{
  "n_layer": 9,
  "d_model": 96,
  "n_experts": 80,
  "d_shared_expert": 0,
  "activation": "geglu",
  "routed_scale": 1.0,
  "balance_loss": 0.00768,
  "balance_bias": false,
  "lr_router": 0.00207,
  "batch_tokens": [32768, 65536, 98304],
  "seq_len": 2048,
  "steps": 6082,
  "dataset": "wikipedia_en"
}
Below are experts of layer 5 (counted from 0) of a mixture-of-experts language model. Rows are named down (a neuron's output weights, with its number) and show model dimensions 0-95. Each number is 128 + 24 x the weight over its row's rms, rounded and kept within 0 to 255. Numbers have three digits each.
Before each expert's rows: "comes before" lists some tokens at least twice as common just after its tokens as in all text. This comes from a sample of Wikipedia text that the model never trained on. Tokens count by the router's weight.

# expert 32
comes before: " |", " ", "s.", "s,", " Win", " 4"
down0:104155064147153086153138165129136110109099102129117079123128097095055167154106088114131124112125085148110100140132130107144118177116122123140140126140163135115133155142118145113129110110139124115116174117116153089075140133115102141112150114123118172139109148121147159125113104097104119147

# expert 20
comes before: " the", " a", " his", " her", " to", " an"
down0:175137119144086165151150151109095149138137136118143083143133094120100152127164112115158164120100147102121122115125120126133147164141139120107107099082136140110139139177161138113092108162116166094075139127142146089108116134174167140112136136124137120108116118151108117170073103156146146116

# expert 13
comes before: " |", ";", " 0", " ", " –", " —"
down0:134106135070097114129145118141115150145152130155082088118132142139126121137159135152164094162095134121160124081141142079123140106123139150151125150124097145098126128137148173152092117131131116084144115098083171127175078146151154153135161141117139147153117177118134130140135116129152165140

# expert 38
comes before: " |", " 0", " American", " footballer", " politician", " ±%"
down0:126113147101131092167112125128176151151091169121122140109144122136125153116102094140090102135127113148151107092169099135104105127121096105137129110133121145129142104116175112134099085117139142117188150139140101119102105138093101091116122159106140150117156176178098136156170138105126095136

# expert 58
comes before: " |", "\n", " ", "|", "|---|---|---|---|---|---|", " Votes"
down0:111132161101152128156117109108115132127136115128113094143146109112127092178159079105128139130088117131135162117094144126166163130178110079095125137122152136125155147096163132113104135137108136141132143116109156106105074101082115122137176117114119123111125151155110086165141134085076123130

# expert 57
comes before: "\n", "The", " The", "In", " He", " In"
down0:130107126155136142166104178111152139152158100122127125128107125129080096121120141099144117176179134141177207134151107103135122127094081092125145137114146148094164121116111125147139144139143103102135155094169107153107117107159146114123144104169113135126136123147171114145131118141139107106

# expert 40
comes before: " |", " –", "i", ",", ";", "z"
down0:123119158137151072127088149117117117114144112119091129123178126111118143091136047083147141126122126127135133158123152166110114134158139116118121119108148122065116165124140156131125131125139098128088152128100129143137151192147080151106157133124111123156089126152159128112146137160126147122

# expert 79
comes before: "\n", " The", "-", " In", " He", " It"
down0:108109116115185146155141148110101117136105124115139133106107097177114137171162152119117095153164133083129118162122142125147164116169132138112122118115167134185136130091138149084111130095101152146097172134105138139113086137088122132155137100150113107132123143092162143150137124104088114109

# expert 8
comes before: "-", "\n", " -", "Personal", "=", " Location"
down0:113125134104160112134128118138152132112134105139118122132111128137126166092147111109161164162142124139086215129134121091104111128167142103140131151135129098141169098101178131099095153107157156154143135127098119158115107121149114138127159154138157110108129143155077098122157086098101155114

# expert 68
comes before: " the", " a", " his", " their", " an", " its"
down0:174163155124154085108134134145101118142142162178109147147131113117130133099110131110144154135153138164100137140120139111171170087148174111103123128125119143134127144102122090111136157114136123123060138089137151156122131095172160149125116144123150084153097111117138131134095087106163102144

# expert 50
comes before: " the", " a", " his", " 195", " See", " this"
down0:126148183126136067097130128141135122148100076133158143155114095134151137139124145103131175137139064122111123120115106077138156091145159093165164094140095139141117115122109136103146164109129091128099162115120140170148131125157122146142123161151095097130121163119130112113134141128139092118

# expert 67
comes before: " a", " to", " of", " an", " as", " well"
down0:114155135194153084118188099142119153141120084133115157123110146158103112160121142124106143086154089115121154108124097107111142114173084131166129124113134156101124150144101078138154153163132091096137099126112094144131135157136134125143144144117142170109146129145111161121141140098103128134

# expert 33
comes before: " of", " in", ".", " for", " with", " that"
down0:113114124121157144131122151175129143138153081117154135095150100122089154141113150154123128162123144120135161120171162138135150165070099138145130076126124139114126164171121123135095106119131145103141120103159106152116163151186109141137143103099124131116181115124128110108074121147126121172

# expert 34
comes before: "\n", " ", " 0", " 1", " —", " 2"
down0:109135078079163143124113134127167131114132156130116123091114131140107097126141129134113198100171159128140139133131109067123116126110117144135132119118125127101137112147119128132114124186119074078152114141151126129106144093113127107129170141124127098152141144156127114198124161122171150110

# expert 1
comes before: " he", " the", " and", " it", " she", " they"
down0:103169146096175132153107109097126127138123129090074162095133114105135131152161115151127118139136146148125104114140157099139112119064162072149161096118098137111137154106127126126137164143135122105103131139135150114174086156178102131104101115153158134138108127151104115138118117161113146162

# expert 5
comes before: "|", "==", "The", "In", "===", " the"
down0:137126141158110124147118154091126129110147111100149122154166125119168134133117147118096119123143124130154116139104091113165140092135124135121127148169104139116097080123121108076133113106152088114150123091194103154128130067138090116098096155161091173102138109115137166122106127155129128102

# expert 11
comes before: " the", " to", " a", " that", " in", " on"
down0:140151129113095093126109117131150124120127121121154175091122109104078145135134161135145115174084106114112113145132099144107150076119140147137125108110119131163095100085130122090119133179170147094156100100082132136158086130128123074112110129104116138100146097134097155123119126156104139133

# expert 56
comes before: " |", "6", "9", "7", "8", "1"
down0:142107129128119165125116120128105179102108119125104152108129091165142136118149143119129116169158135126122124120095091114169085145134116152094182086105146117169131091134125159102130120128167079154113144096090144089141128098144122139127155104159118157132163140121170155112082137125120095124

# expert 35
comes before: "-", ":", " •", " Country:", " name:", " Coordinates:"
down0:143138117179152134120123124097119102147152128118105141137130149113172157107134145144163114120170105148138142133140174117111137092059109158116137142091129147118139115153153075092142151125137170094148144158118149156172142103159155155090109156130124096151123163146119142105096118143156151125

# expert 15
comes before: " was", " is", " he", " had", " has", " it"
down0:125158107089129156094126122141151130114136121096129125141176143191115123106067115130202141137124119139138118136147125168148104095126096109150108111149103104134154130128107128158091126131134109089160098158089163144158146122094152121147159160102148136123134133124115139099117116109087142093

# expert 72
comes before: "|", "\n", "-", "|---|---|---|", "|---|---|---|---|", "==="
down0:136176120096124104112110089158121141140110130153183086129095085133119137157157111148122106109177116146157132102150095118150144124123146087144147119107119158138124137186118131172147127130107114109150135139110102103193121149150158124114147120115095122171147087142133134165142121102162126137

# expert 54
comes before: " the", "′", " a", " his", " their", " this"
down0:143109118099091150055127117167132132128166120120182112157110089110143130133108164121115154129149117144136139169142116082128071114159093116147125119161087156130113127133145128109154127127087149096147180111126135161118116107132153091113129154134105131090148145140097121104130094158135130119

# expert 21
comes before: " by", " to", " in", " as", " on", " by:"
down0:133159148160079136127114139121175145155138135141136091109136101129140126117165130180152091137114109095136100109071100109117137132157119122092140124150116079135122132143156139125102161179137143173117120172125092143141148130089131132151130187135158117105092114136145091122119098102125148131

# expert 73
comes before: " |", "°", "8", "7", "6", "4"
down0:153130116159178122109167106141121146116114119146148080102104125134173162197131204137111131118108107123156128112122116141133116135098130126151135149154155146095148093109111140128134130148130155106159156142110101137074109109122140130190131150116104147093154150142143125155102126105150136140

# expert 14
comes before: "\n", "-", " ==", "==", " (0)", " /"
down0:096084142132090156179154131103155163114156099137136142174144115113101131156138160158126116075147135126090084121100114098124131158133129145138120138136137162167142138125111106163157123107121170096084144101155133133125103115151122145096091103104105127111142135090126126138137161125115147077

# expert 51
comes before: "ed", " to", "ing", "ed.", " be", "ated"
down0:092118075139115124133109146099115140138118134144121125091139094168076134154141119166096152106161185138165089088140179136158127107096111111107109151090132154116089165139118128095113105143134154120125108113136137088139140102116124101155096118120119138144098135106169108159139146143142103143

# expert 16
comes before: " was", " is", " of", " has", " were", " are"
down0:140125139125122118180129136132149141145183165134134168133111084124137120093140136139108155122091165136148121166094119140127124163121141182129089173127103119122123101128121131129078137133117153110115111145140112091116165166135110161157123108099170145127118117124071133187130158138168136129